{"num_hidden_layers": 14, "hidden_size": 192, "n_experts": 48, "experts_per_token": 4, "d_expert": 64, "d_shared_expert": 64, "hidden_act": "squared_reglu", "moe_layers": [1, 2, 3, 4, 5, 6, 7, 8, 9, 10, 11, 12, 13], "router_score": "softmax", "normalize_top_k": false, "routed_scale": 1.0, "balance_loss": 0.000196, "balance_bias": true, "router_logit_norm": 1.5, "init_std_router": 0.00971, "lr_router": 0.00113, "vocab_size": 8192, "norm": "rmsnorm", "norm_eps": 1e-06, "tie_word_embeddings": "early", "optimizer": "soap_variant", "learning_rate": 0.00875, "beta1": 0.95, "beta2": 0.99, "max_grad_norm": 1.0, "batch_tokens": [65536, 131072, 262144], "max_seq_len": 1024, "train_tokens": 490300000, "max_steps": 3212, "dataset": "wikipedia_en"}
Below are experts of layer 2 (counted from 0) of a mixture-of-experts language model. Rows are named router (the router's row for the expert), gate (a neuron's input weights, with its number), up (a neuron's input weights, with its number) and show model dimensions 0-95. Each number is 50 + 15 x the weight over its row's rms, rounded and kept within 0 to 99.
After each expert's rows: "gets" lists some tokens that make up at least twice as much of what it gets as of all text. This comes from a sample of Wikipedia text that the model never trained on. Tokens count by the router's weight.

# expert 23
router:58 50 69 29 44 49 78 47 54 53 39 43 70 58 80 51 59 64 36 46 51 64 49 45 27 24 43 46 55 70 35 59 44 58 25 53 32 50 51 41 53 18 47 54 31 51 68 48 91 74 59 30 23 43 43 53 51 55 38 43 63 28 22 60 68 41 35 72 43 37 46 72 24 46 56 63 57 70 47 49 41 47 62 45 36 21 62 55 80 40 66 33 52 55 43 54
gate0:54 53 42 39 39 39 48 79 41 43 24 54 64 36 34 50 35 61 54 64 87 44 75 44 88 51 61 43 25 30 45 17 36 50 43 19 52 52 57 32 49 47 44 40 35 60 54 33 41 48 30 43 45 43 50 51 44 30 52 37 53 26 48 39 71 57 72 66 79 66 22 63 32 83 64 48 54 66 67 66 80 08 47 59 65 64 21 37 63 82 58 57 60 38 48 52
up0:44 50 59 63 53 63 54 20 56 49 74 46 32 60 63 58 66 33 46 37 14 60 25 58 11 56 35 52 74 71 56 74 67 44 64 79 50 51 38 73 57 57 65 54 60 43 50 72 54 46 68 56 61 57 52 45 51 71 55 60 45 74 56 64 29 41 23 27 15 34 77 38 72 15 36 53 38 37 30 37 22 99 54 36 46 43 81 66 43 19 39 45 43 67 50 41
gate1:30 12 49 28 52 66 32 67 85 25 38 56 92 56 37 64 43 46 50 70 66 42 59 50 39 27 86 51 31 59 48 59 65 56 59 55 34 36 65 69 30 71 57 55 21 33 62 44 41 55 43 51 26 48 44 42 16 59 51 51 41 51 49 60 42 23 61 65 46 79 67 63 52 66 68 45 34 50 56 46 45 81 65 49 25 55 36 48 77 43 53 46 29 46 66 55
up1:73 87 52 68 49 31 62 39 10 67 59 35 22 41 58 36 52 50 51 35 36 64 45 47 62 62 19 41 71 37 51 46 44 49 46 50 66 68 38 33 73 29 45 44 82 60 36 61 55 44 54 47 76 44 54 69 80 38 48 46 68 50 44 43 49 75 41 34 48 24 34 33 50 36 29 54 69 49 43 51 59 22 33 45 70 52 62 51 20 57 47 48 72 47 28 47
gate2:59 43 38 66 38 49 30 63 41 30 58 64 88 37 36 63 61 57 17 82 51 30 60 55 60 68 31 56 44 44 28 58 49 48 45 55 33 68 27 54 63 53 84 49 52 41 87 62 72 72 73 73 41 60 31 69 59 49 24 50 41 59 61 55 53 59 39 76 30 33 52 47 49 37 54 51 67 22 35 34 55 49 60 51 41 46 75 74 29 61 54 37 62 43 55 48
up2:44 58 54 28 67 51 74 32 63 82 44 33 15 67 54 46 32 41 90 29 56 78 37 45 47 38 58 56 60 58 68 36 52 47 65 44 67 36 56 34 43 38 24 55 42 58 18 39 32 28 24 23 55 44 67 26 37 42 70 51 54 40 35 43 42 34 56 18 72 62 48 45 45 62 49 54 45 65 78 66 49 44 58 52 52 49 30 38 74 45 52 53 38 52 43 50
gets: " the", " a", " The", " that", " his", " this"

# expert 12
router:56 32 37 46 45 60 42 31 96 78 43 62 40 48 46 67 23 82 59 64 43 44 34 63 43 54 41 35 31 39 37 59 43 46 46 53 41 38 44 72 43 59 58 44 33 66 59 73 51 39 30 59 86 63 44 42 15 61 54 49 38 73 69 60 54 54 66 41 33 30 50 40 18 57 12 41 51 62 64 34 59 73 29 69 52 31 33 34 30 34 89 67 32 47 41 39
gate0:65 57 57 59 13 41 52 40 42 82 55 56 57 75 47 33 22 45 33 55 66 74 57 97 28 65 29 51 47 45 59 54 55 42 58 60 27 30 62 49 29 16 44 57 46 34 49 45 34 60 36 59 85 51 62 58 52 33 51 11 44 43 45 63 47 46 48 43 37 32 55 56 66 44 52 43 51 24 49 20 52 46 45 56 72 37 36 41 24 37 82 40 30 62 31 58
up0:56 53 59 60 19 37 51 31 48 70 64 45 52 70 42 44 20 53 27 58 75 77 63 91 28 61 40 56 39 55 63 41 49 56 62 69 39 52 58 53 42 12 41 46 56 28 58 58 28 52 17 42 81 47 53 69 47 35 45 29 32 35 52 42 58 38 43 51 44 37 55 56 71 43 53 52 41 30 51 33 57 42 46 40 61 32 18 44 26 46 76 50 22 62 35 51
gate1:29 76 56 50 42 35 39 38 56 46 19 56 30 20 48 31 42 44 51 23 49 54 45 57 60 49 75 26 31 23 33 60 56 32 33 35 24 54 60 27 39 36 67 40 54 74 72 49 45 47 48 49 67 62 67 12 47 50 77 73 77 82 69 58 29 42 59 62 52 67 24 48 45 50 57 43 37 65 48 56 57 50 55 55 59 33 81 63 31 39 47 66 22 34 73 49
up1:63 14 45 47 58 65 50 57 49 50 81 42 66 83 51 69 59 58 45 85 51 39 60 35 40 60 24 69 71 75 71 42 50 68 72 59 73 51 33 70 64 59 34 57 42 27 39 54 55 57 53 53 30 47 42 96 52 50 35 25 18 23 33 38 70 53 45 45 52 33 75 55 61 47 45 53 60 29 50 46 50 44 46 46 46 73 18 41 63 66 65 39 84 61 23 59
gate2:56 41 36 52 38 57 53 61 70 23 54 47 52 36 72 22 49 75 54 47 37 54 28 48 58 21 50 23 21 59 36 80 57 47 81 59 87 89 17 47 65 33 34 20 57 55 41 65 26 56 31 50 57 47 49 32 57 68 55 60 67 55 76 62 78 29 32 42 43 46 56 49 29 46 74 58 76 75 37 49 46 24 39 64 82 64 52 35 53 46 70 57 59 52 58 77
up2:56 41 32 57 38 52 50 59 78 23 48 55 51 37 62 21 51 72 51 46 31 58 23 50 51 31 51 29 23 66 39 74 59 53 84 55 80 77 27 45 61 36 37 21 48 53 44 69 27 48 28 50 55 50 47 28 52 69 52 57 69 57 70 58 71 27 34 38 49 43 55 48 31 51 70 55 79 75 35 59 50 26 43 66 91 73 50 37 63 40 76 63 52 50 54 83
gets: ",", ")", "\"", " and", ".", "),"

# expert 10
router:67 58 58 43 51 40 48 60 31 43 45 20 60 83 43 30 24 42 31 75 53 77 62 63 51 77 63 57 41 34 59 42 61 57 53 66 56 42 55 27 31 58 54 35 27 62 52 67 32 61 69 48 41 48 36 42 35 62 53 45 35 43 28 59 21 32 79 41 40 20 51 24 62 52 48 46 51 36 33 52 44 48 38 84 58 32 47 43 34 54 60 35 48 38 38 72
gate0:56 70 45 61 62 50 44 47 61 49 55 52 52 53 45 43 43 41 45 76 53 55 91 91 64 35 35 68 56 55 59 55 67 32 75 52 35 76 61 48 73 51 62 50 33 67 60 55 35 62 42 68 46 66 65 57 61 44 32 55 54 34 49 51 62 71 50 46 39 42 58 47 28 38 68 22 61 61 38 44 76 55 78 27 46 51 35 64 39 46 68 41 20 31 23 24
up0:42 23 53 39 41 44 52 45 46 48 54 51 38 43 64 61 50 42 51 25 35 40 15 16 39 59 63 46 37 49 43 45 44 67 34 56 60 21 47 54 51 44 17 61 47 33 45 55 62 54 62 43 54 39 31 27 37 42 61 45 43 82 66 40 64 41 46 52 57 61 35 56 87 47 46 88 58 43 38 55 39 41 37 70 39 55 62 42 55 46 39 54 68 88 69 63
gate1:54 77 51 60 58 48 85 39 38 45 48 66 31 27 64 72 81 44 35 55 54 19 32 47 77 60 63 32 58 48 67 49 30 44 27 48 08 39 57 47 50 43 61 83 35 64 51 52 69 65 38 43 25 32 33 37 40 58 59 42 65 87 71 68 44 56 36 37 51 34 49 50 53 41 48 24 38 32 61 53 54 65 28 50 29 54 63 50 43 41 50 60 33 34 50 45
up1:40 24 54 40 44 49 25 61 68 55 44 33 73 77 39 25 17 57 69 46 50 65 63 62 21 39 32 66 38 52 39 61 69 58 74 51 94 56 42 57 46 57 38 15 67 37 47 40 35 40 64 63 80 61 64 62 56 43 47 54 41 12 28 36 49 49 68 66 50 74 53 58 46 56 51 70 62 70 43 45 51 30 74 46 69 49 34 55 50 54 51 39 64 63 51 52
gate2:80 26 23 71 42 27 57 64 49 49 57 62 39 74 52 44 48 33 58 38 39 39 70 36 46 56 55 64 19 69 44 63 56 44 28 39 76 49 68 44 71 51 75 40 42 68 40 63 48 44 45 72 72 49 40 20 71 42 27 27 48 14 53 53 54 31 60 34 24 51 34 44 24 34 58 82 39 52 49 28 25 55 55 40 48 28 75 35 84 44 64 62 72 47 59 58
up2:64 22 35 56 57 41 58 69 49 56 39 67 56 73 90 52 41 40 63 44 72 34 65 55 29 50 56 61 30 61 53 51 61 54 10 47 88 49 67 45 32 57 99 37 47 63 40 67 64 48 57 84 54 49 57 52 69 66 20 17 52 39 55 48 42 47 59 28 38 54 36 60 41 21 59 44 58 54 57 43 34 38 60 43 43 45 62 35 61 38 56 70 63 34 66 46
gets: " be", " to", "o", " as", "to", " was"

# expert 46
router:77 55 88 45 52 33 53 74 46 74 69 44 58 65 68 76 22 74 72 60 65 48 42 55 32 37 51 55 55 77 54 72 65 51 40 45 61 39 24 43 48 77 45 52 45 46 57 26 49 51 55 26 26 41 67 60 75 67 67 52 53 16 46 46 64 36 47 49 79 68 50 73 21 50 62 67 43 82 30 61 30 55 32 37 40 40 42 55 45 62 65 57 49 52 31 44
gate0:43 54 56 40 77 49 61 38 42 63 50 64 54 66 65 58 48 83 54 41 47 51 29 40 70 51 51 81 44 80 46 62 85 53 67 77 88 57 64 52 51 15 38 52 49 40 63 30 63 83 63 38 67 44 50 44 41 59 64 72 64 43 47 22 33 37 63 48 62 49 38 60 57 55 60 49 52 51 75 53 35 42 62 47 51 52 55 61 29 68 48 67 64 47 32 39
up0:46 46 69 42 67 41 56 37 30 45 49 56 64 59 60 57 43 73 65 32 48 49 25 38 63 46 73 81 42 65 35 69 95 68 64 65 68 58 49 52 59 28 35 57 46 56 70 37 67 74 61 44 51 41 39 48 46 56 57 71 55 53 38 43 35 34 76 40 46 43 51 58 58 55 77 53 60 63 84 46 37 49 64 47 38 49 55 67 35 70 48 51 69 42 34 40
gate1:39 44 43 70 66 62 69 71 45 69 39 51 62 34 72 84 58 40 46 27 58 45 57 23 34 35 36 31 39 53 26 60 64 42 55 50 21 51 39 38 11 65 61 28 56 37 54 32 43 29 62 59 43 35 66 51 54 51 33 50 43 44 51 32 42 33 82 60 57 46 44 36 64 38 62 49 66 44 50 50 44 47 74 56 53 74 69 48 63 74 54 42 56 50 33 60
up1:38 36 39 54 55 57 74 56 50 51 57 42 49 33 69 90 40 43 43 28 57 33 56 38 46 26 44 38 35 37 34 66 87 39 60 39 26 76 41 34 17 63 63 36 56 38 62 50 29 38 50 70 48 43 68 35 78 46 46 48 36 21 57 33 45 34 71 49 37 55 62 38 68 23 60 33 72 54 46 51 52 43 65 62 43 72 63 62 46 62 63 61 45 50 40 68
gate2:34 57 53 73 64 56 23 47 63 48 60 71 63 37 46 42 71 52 40 26 58 51 23 44 22 35 62 59 54 37 31 60 48 58 44 62 62 56 70 36 29 62 92 39 56 45 55 61 57 44 24 52 44 71 48 17 39 46 33 31 36 53 53 50 52 36 39 35 34 29 18 37 39 44 47 44 66 32 29 71 44 53 39 36 60 35 44 56 59 63 55 59 98 55 47 48
up2:42 47 45 68 65 56 28 49 74 53 48 67 55 28 52 34 73 45 45 32 59 49 27 54 32 54 60 55 53 37 40 50 43 70 52 74 47 54 70 33 26 61 74 31 45 36 44 67 53 42 34 37 48 62 53 21 54 37 48 37 20 46 70 58 53 38 35 40 43 44 21 29 48 49 54 46 46 29 17 54 38 44 24 34 56 59 44 50 55 65 55 54 76 59 52 46
gets: " a", " the", " The", " an", "The", " A"

# expert 42
router:75 35 41 34 36 65 48 60 31 63 57 33 51 46 43 72 46 42 50 44 40 75 32 68 58 28 20 60 57 40 53 35 66 71 51 57 71 34 49 23 44 66 60 34 39 42 32 31 53 56 42 20 37 50 66 70 64 40 52 57 36 58 34 71 50 38 53 46 53 36 80 31 15 37 45 41 46 38 35 72 42 47 78 59 31 32 42 36 52 40 72 64 34 68 31 73
gate0:60 51 48 42 37 31 86 54 37 18 36 37 47 36 69 52 67 10 55 48 33 59 83 53 44 41 42 53 41 66 64 46 46 70 56 34 32 36 37 40 58 14 72 35 32 39 26 35 47 25 57 50 46 44 48 43 65 54 53 27 71 69 86 58 45 37 60 34 69 35 69 65 40 18 11 42 51 69 61 73 46 60 42 36 38 37 80 44 79 50 66 47 35 53 60 48
up0:31 35 49 62 60 70 16 53 70 81 55 60 55 63 33 45 31 91 43 57 58 60 15 46 47 50 52 49 72 51 38 56 65 26 40 61 67 59 57 58 46 86 35 60 67 56 68 56 57 75 58 54 51 51 58 58 28 51 45 80 36 36 05 42 54 66 43 56 49 69 38 22 69 80 81 60 43 27 50 24 64 43 52 55 52 53 16 65 22 51 31 55 63 45 49 52
gate1:39 52 46 37 32 60 52 66 53 37 13 52 69 52 37 51 55 64 54 45 34 61 15 45 69 30 47 71 56 45 28 43 37 33 41 26 63 56 30 47 54 63 55 47 78 59 35 88 59 66 42 39 18 60 52 58 53 45 60 57 48 42 18 73 22 50 44 65 47 53 57 49 48 77 32 46 31 61 37 66 75 47 58 55 46 41 52 70 51 24 54 45 42 55 30 79
up1:41 76 60 35 43 39 27 28 45 60 58 49 34 49 30 54 48 63 38 62 25 52 27 59 58 17 29 47 62 57 50 50 47 41 55 44 35 61 31 77 37 87 59 75 60 64 44 72 22 36 34 29 64 68 46 51 47 43 30 49 50 35 53 76 46 62 29 69 51 42 66 41 61 53 80 56 43 49 36 86 69 46 71 31 50 42 51 60 55 44 40 14 53 51 50 94
gate2:62 38 41 54 33 55 56 59 48 57 55 68 33 28 70 39 39 75 33 45 54 34 49 54 62 33 47 66 70 19 83 48 52 33 48 58 50 53 58 50 51 68 43 61 75 44 41 51 53 37 56 44 48 56 48 41 67 45 47 71 53 37 27 56 61 55 26 58 63 74 32 67 51 75 66 34 52 45 63 53 53 77 67 66 54 26 61 34 35 80 57 33 57 35 28 32
up2:61 45 31 65 37 55 54 60 46 58 65 64 26 25 74 39 44 67 37 44 39 33 50 57 66 33 45 73 78 19 81 41 48 33 40 61 50 56 57 45 51 72 40 58 72 43 43 51 54 36 58 49 41 63 48 41 70 39 43 64 57 34 26 60 67 59 20 49 59 78 45 57 61 82 75 39 48 42 62 52 50 75 70 54 62 30 59 35 37 78 54 32 54 37 22 38
gets: " was", " is", " in", " were", " had", " a"

# expert 43
router:32 23 43 48 50 50 50 62 63 52 44 40 65 42 38 35 80 62 53 49 68 66 38 64 59 81 35 27 79 49 41 50 38 51 34 54 57 54 67 51 24 45 73 59 51 63 48 23 50 19 55 63 72 50 31 54 33 63 50 61 37 54 36 41 24 57 62 67 37 40 31 34 29 71 22 39 78 53 78 34 85 65 85 35 36 52 56 39 36 46 32 52 69 65 67 51
gate0:48 45 54 63 53 55 71 50 35 66 31 55 43 66 69 24 55 35 63 44 49 79 56 22 35 38 67 57 53 62 48 34 32 49 18 66 37 57 48 34 17 20 28 45 43 69 49 51 90 67 48 43 42 47 48 64 51 39 32 48 47 39 48 42 49 43 55 40 60 51 41 58 23 48 45 37 60 82 52 25 40 40 80 69 84 46 45 72 88 48 69 50 48 78 64 44
up0:52 43 33 57 30 31 75 57 50 48 43 38 43 40 63 64 24 61 63 34 44 31 67 53 66 61 36 37 39 29 43 52 67 56 57 44 49 45 45 39 46 33 66 32 55 35 70 64 55 54 49 49 43 49 54 53 29 62 51 41 46 62 60 49 41 50 40 26 34 42 58 40 66 65 57 71 51 51 70 61 45 56 48 52 35 54 45 25 55 65 57 53 58 36 61 43
gate1:71 26 40 45 59 51 60 38 63 50 47 54 60 66 49 55 43 60 56 51 41 83 42 50 53 39 56 54 61 57 61 51 43 63 37 28 42 18 46 67 47 42 25 29 71 48 39 53 49 23 27 76 42 53 73 66 61 46 35 55 40 26 67 42 57 33 32 69 53 52 16 59 20 42 52 52 54 47 28 42 77 63 46 71 69 58 43 69 37 64 51 99 59 39 45 60
up1:25 76 59 51 46 45 38 71 38 48 45 51 39 32 50 42 58 40 41 49 64 25 63 48 40 61 46 48 34 39 41 49 57 35 63 66 62 84 50 28 48 57 69 57 36 52 71 42 47 74 60 32 58 46 35 30 43 49 64 47 70 75 31 51 41 66 61 29 40 49 87 51 90 55 45 52 45 46 79 58 20 47 58 25 29 43 52 34 62 38 50 00 39 59 56 42
gate2:64 75 52 57 32 64 47 45 48 45 40 61 23 74 47 51 29 57 66 50 57 32 30 50 27 57 64 55 55 49 54 67 60 61 51 74 50 17 53 80 49 68 19 57 71 40 60 43 53 42 70 38 42 37 50 67 59 69 61 57 32 33 23 29 59 67 34 30 47 55 20 44 24 28 87 57 33 77 68 68 31 00 76 55 55 47 51 44 42 63 47 64 48 60 66 33
up2:44 25 49 38 68 33 54 51 56 54 73 38 66 27 54 58 68 51 25 63 47 69 73 44 69 46 46 49 34 48 36 38 40 34 53 35 64 69 42 06 64 49 73 50 25 62 39 54 29 72 27 68 60 61 50 42 45 28 36 37 47 66 72 67 49 31 60 69 61 56 78 67 77 53 26 30 55 20 43 31 64 97 22 52 33 62 56 58 69 53 57 33 34 50 46 55
gets: " |", "0", ";", "9", "8", "6"

# expert 18
router:44 69 36 52 45 58 49 29 42 53 35 55 66 53 43 37 56 69 64 41 33 57 45 52 48 58 22 35 63 49 45 28 30 27 25 67 45 42 74 54 26 53 64 51 30 56 38 24 42 56 32 33 72 48 44 39 53 52 53 37 50 51 60 46 36 48 62 51 31 27 30 59 30 46 47 50 57 30 84 72 49 48 43 43 59 22 37 23 60 46 49 65 41 69 41 52
gate0:42 79 54 24 53 57 55 61 63 42 26 58 57 47 75 69 16 35 40 66 62 63 35 49 70 64 41 58 60 86 41 51 41 54 54 65 43 45 21 39 39 20 77 62 32 66 45 50 50 50 45 44 43 55 74 38 48 56 58 38 47 38 49 71 45 67 75 30 64 28 63 40 38 62 43 56 53 50 34 67 56 44 38 09 69 62 56 63 59 67 53 49 26 43 31 68
up0:49 38 50 65 49 50 29 47 45 58 80 56 65 45 24 23 89 63 64 46 30 39 62 53 28 54 56 42 45 23 46 43 60 53 65 31 56 53 82 55 50 73 27 53 63 44 49 54 49 58 55 45 49 50 14 56 62 23 35 67 55 62 46 36 43 39 29 65 40 69 29 62 72 48 60 42 57 57 47 48 36 50 49 82 31 38 63 39 35 49 57 53 57 56 61 42
gate1:56 55 39 24 61 24 59 67 56 28 57 59 61 58 50 46 66 43 56 40 41 51 59 28 39 63 59 28 32 89 54 48 35 30 62 56 43 29 52 37 50 43 54 41 40 49 27 54 34 62 53 64 40 42 48 47 32 22 46 28 62 18 48 46 57 41 17 35 42 30 63 60 62 19 28 49 34 42 40 39 56 56 44 65 39 23 62 35 73 44 53 60 37 68 61 62
up1:60 46 42 29 63 32 57 58 67 36 60 59 62 62 46 47 55 51 50 49 36 45 65 26 37 66 58 20 36 86 46 51 41 29 69 52 37 30 53 41 64 45 53 36 34 47 38 46 36 56 49 69 47 39 56 52 30 22 52 34 61 24 44 53 62 41 11 37 42 36 62 50 55 22 25 41 37 43 51 38 59 52 42 60 36 25 65 35 66 47 54 57 28 72 58 72
gate2:64 50 35 29 62 43 53 57 46 83 45 26 46 44 49 55 76 45 41 07 60 47 37 58 01 49 59 43 64 40 46 57 40 70 57 73 55 61 31 49 48 55 77 66 78 69 63 37 52 41 58 40 37 01 46 50 71 17 28 50 80 48 08 48 56 42 68 72 74 50 40 20 32 34 45 50 49 60 68 49 79 85 52 50 59 32 61 52 73 48 74 55 66 58 37 42
up2:40 47 30 79 58 54 67 31 31 48 54 60 34 73 90 65 38 67 38 74 55 76 47 46 55 64 65 62 52 67 45 60 71 30 49 60 76 53 68 49 60 23 52 39 33 25 61 37 55 68 37 47 40 80 71 21 37 32 39 40 64 64 77 49 35 37 49 23 34 49 54 65 57 33 37 44 72 52 42 64 26 18 46 63 42 74 40 17 72 68 66 48 52 73 46 54
gets: ":", " |", ",", ";", " (", "–"

# expert 17
router:70 72 68 55 59 48 89 40 53 67 56 63 75 35 81 43 66 55 76 43 57 61 33 47 49 32 26 32 56 77 62 42 38 53 20 33 35 64 39 11 52 32 40 60 28 60 34 13 78 68 39 38 31 60 36 35 60 52 39 67 47 55 35 45 74 41 58 65 68 37 38 63 56 45 52 70 60 81 46 63 37 42 57 44 37 21 75 45 77 39 62 44 37 38 55 56
gate0:51 42 51 61 52 20 49 34 59 63 38 27 60 29 86 46 46 31 33 27 48 51 59 44 39 71 28 53 44 45 47 85 46 60 60 38 44 52 32 64 37 49 77 35 48 54 46 28 38 37 50 25 61 47 40 44 63 58 57 41 44 65 68 58 47 36 56 68 46 91 61 57 63 28 54 55 39 39 41 46 72 54 77 63 71 51 58 53 86 49 34 28 42 29 50 63
up0:70 44 71 48 71 17 53 20 51 75 21 23 57 52 86 47 69 42 33 31 38 49 56 48 28 58 55 54 53 50 40 84 55 76 63 59 56 46 23 66 25 40 72 33 45 47 29 34 51 36 59 28 58 47 31 66 47 56 59 64 46 50 76 66 69 47 54 57 54 76 44 67 52 19 44 65 35 48 30 35 48 45 80 79 57 61 56 60 78 63 55 19 47 50 54 66
gate1:65 55 55 50 43 60 54 50 66 59 61 28 43 54 42 32 32 17 58 61 74 40 44 36 42 39 65 52 51 49 12 41 83 54 46 47 47 56 64 48 32 56 28 45 47 54 68 74 45 46 62 90 63 56 17 59 41 42 59 63 43 58 37 42 23 54 39 33 49 61 58 27 22 26 69 53 78 44 37 65 41 42 30 58 37 51 74 29 43 47 39 36 47 65 49 38
up1:29 45 50 52 59 38 48 49 33 42 38 69 50 44 59 60 64 80 48 42 28 64 57 53 63 61 30 45 55 46 97 57 11 48 60 53 51 38 34 56 67 51 73 58 66 53 34 25 59 59 37 12 40 48 77 37 57 54 47 37 59 58 55 61 64 49 60 77 56 41 41 70 68 75 38 52 33 51 66 37 64 56 80 41 68 51 25 55 61 49 55 62 54 30 50 63
gate2:31 55 42 46 68 50 48 23 43 35 56 69 30 33 29 28 44 27 52 56 25 43 57 41 54 22 73 35 55 25 57 56 55 17 43 63 64 65 50 49 36 76 42 58 56 43 40 45 39 38 33 65 42 31 24 43 69 48 65 64 31 32 69 58 48 52 40 65 73 54 29 73 58 39 56 65 46 62 53 25 50 50 33 34 76 54 32 48 56 53 63 42 48 32 56 48
up2:72 48 61 49 44 49 44 78 57 57 43 29 69 72 63 76 60 67 44 45 68 61 48 54 34 72 32 71 51 74 43 45 47 83 61 37 38 41 52 48 54 27 56 44 44 46 65 52 67 63 61 39 54 65 75 51 32 52 34 34 72 67 27 43 47 40 56 35 25 48 68 29 45 64 42 31 58 43 42 63 51 51 55 57 28 47 64 50 37 47 37 51 50 69 44 48
gets: " the", " a", " his", " The", " its", " their"

# expert 6
router:53 50 33 56 61 25 34 73 29 48 43 67 78 63 61 67 48 70 90 48 59 41 45 37 44 49 39 50 82 48 43 55 71 16 36 41 45 40 60 70 42 57 51 40 44 54 49 18 44 59 53 53 85 29 73 33 41 47 65 36 46 30 55 46 67 27 36 48 47 44 17 38 43 68 57 62 49 49 52 64 68 59 48 45 46 53 33 64 32 41 44 60 40 60 37 47
gate0:48 40 43 66 69 54 74 85 39 54 45 48 53 33 58 49 38 49 46 60 77 34 36 23 56 38 46 70 60 30 48 59 57 47 58 17 41 20 44 56 48 56 50 46 36 56 46 41 38 64 45 59 43 67 42 29 17 43 55 60 65 50 69 39 60 34 31 81 48 62 32 48 71 76 49 31 52 51 58 40 48 64 40 58 93 46 50 64 52 53 41 39 49 24 50 25
up0:49 56 68 43 29 42 27 35 53 49 41 47 48 60 36 52 59 74 48 35 16 61 68 77 49 58 53 20 44 78 48 37 52 62 34 74 54 63 62 45 44 45 58 58 69 48 49 43 64 26 51 33 62 42 47 55 82 51 51 32 36 36 32 55 32 68 56 21 42 49 64 50 25 26 56 71 53 52 50 59 42 37 55 45 02 49 42 45 37 52 49 64 44 78 43 59
gate1:54 41 53 52 52 34 74 37 57 65 40 27 44 41 80 65 52 41 33 59 30 62 74 41 13 54 40 39 65 37 25 37 29 66 69 59 44 53 72 63 40 61 60 40 57 71 57 34 28 79 34 43 62 54 35 62 51 47 73 69 54 51 41 49 64 42 99 27 59 18 65 32 56 68 67 63 58 65 41 43 35 57 60 48 55 53 48 46 37 45 41 58 52 37 59 44
up1:43 71 60 46 59 49 39 43 39 43 60 52 47 75 28 38 50 64 68 32 59 30 42 65 88 43 58 61 37 41 75 53 76 48 38 48 63 37 28 30 51 21 32 59 50 21 47 68 60 40 62 43 35 38 80 37 42 57 34 39 44 41 63 62 46 56 00 63 61 57 26 62 55 30 30 23 41 60 66 60 47 46 46 59 45 48 31 47 61 53 59 47 43 70 32 50
gate2:62 32 45 47 49 50 49 59 37 46 55 54 32 54 41 61 51 62 32 52 26 41 51 60 80 49 45 34 52 35 46 52 66 45 56 60 46 62 12 63 30 75 67 40 36 67 48 70 29 47 71 54 40 27 06 58 42 19 59 56 43 35 25 34 37 50 52 65 60 59 65 43 64 57 71 48 40 15 33 36 52 32 65 80 55 67 84 58 47 49 51 75 72 28 44 44
up2:44 37 46 41 64 39 30 57 43 53 38 76 33 53 37 50 55 52 39 54 31 74 28 40 75 59 60 22 70 47 34 30 60 62 44 51 49 42 47 59 29 52 58 48 62 44 51 67 36 66 68 82 58 41 21 66 52 30 48 56 65 33 29 27 39 71 40 47 59 45 38 61 58 66 51 35 71 14 78 33 57 07 74 60 56 47 63 58 38 26 68 74 71 50 41 50
gets: ":", " |", " =", " (", "\n", "-"

# expert 5
router:67 26 52 36 81 57 65 77 57 41 43 71 55 24 76 52 68 17 42 22 80 42 52 58 54 53 68 41 58 83 25 65 60 67 50 34 34 35 26 57 54 53 87 61 53 77 42 60 56 50 61 61 74 76 61 49 56 59 56 30 67 35 64 59 51 45 65 34 82 52 54 51 54 66 41 53 34 71 47 41 59 74 59 43 34 61 47 58 33 52 32 39 43 64 57 81
gate0:29 50 67 28 68 40 54 27 43 72 41 36 69 59 60 52 65 44 48 63 44 46 47 26 76 36 58 54 39 53 56 56 56 37 30 25 64 30 46 53 33 64 55 38 48 52 11 48 49 57 63 27 72 44 57 24 44 44 32 48 51 52 60 29 63 30 44 58 27 57 38 73 70 71 55 43 45 66 32 64 56 55 46 68 59 53 44 78 35 11 42 30 64 49 42 64
up0:67 50 32 65 46 75 28 52 43 30 53 60 39 38 38 56 59 44 32 43 55 62 67 73 41 70 54 53 78 47 78 54 41 58 62 64 61 44 68 28 39 27 48 32 63 67 41 58 64 33 29 65 51 29 40 76 75 38 63 56 33 56 57 81 53 61 35 28 83 51 50 33 36 46 56 50 45 29 45 44 56 40 47 34 58 56 51 15 56 72 58 53 46 30 55 60
gate1:48 39 14 26 52 43 30 53 35 34 56 58 56 47 73 44 64 48 43 46 51 72 45 24 33 65 60 58 54 68 43 55 43 58 35 28 43 50 31 41 61 52 68 29 45 65 65 52 25 81 50 49 51 34 61 39 43 50 51 36 65 50 47 34 22 00 70 51 50 84 47 52 23 38 55 50 44 51 78 26 43 56 39 64 43 77 66 57 47 49 49 41 79 50 42 45
up1:53 38 74 66 42 51 66 40 59 54 47 47 26 63 14 68 36 67 66 40 45 40 47 60 72 45 43 50 42 33 52 49 52 45 64 78 45 40 77 63 54 42 45 72 38 31 39 66 69 19 58 38 58 63 38 56 58 56 44 62 30 44 63 75 66 97 39 51 57 23 78 35 69 59 59 48 58 48 38 72 56 52 66 33 58 38 46 27 52 37 36 68 39 47 46 58
gate2:58 56 53 42 53 38 57 62 46 79 75 51 55 71 44 52 30 21 59 39 57 23 80 42 62 46 49 49 57 52 48 26 70 48 68 62 31 74 33 50 39 62 46 28 50 49 72 42 70 43 56 51 22 54 50 42 64 30 36 60 61 51 61 79 50 39 44 62 56 71 50 37 57 60 45 57 60 55 77 44 33 57 60 76 39 42 99 32 56 48 58 50 43 47 68 61
up2:32 34 49 56 48 66 53 55 48 43 49 34 43 52 41 44 66 54 53 62 27 56 31 47 61 62 36 54 30 62 63 59 16 33 65 23 75 15 59 36 54 38 47 79 31 60 41 50 27 62 47 67 70 43 63 50 61 53 54 49 38 48 21 55 64 64 42 51 37 45 69 60 45 50 58 57 66 52 30 42 19 75 38 19 53 63 06 57 55 81 45 75 40 32 37 40
gets: "in", "s", "t", "a", "e", "en"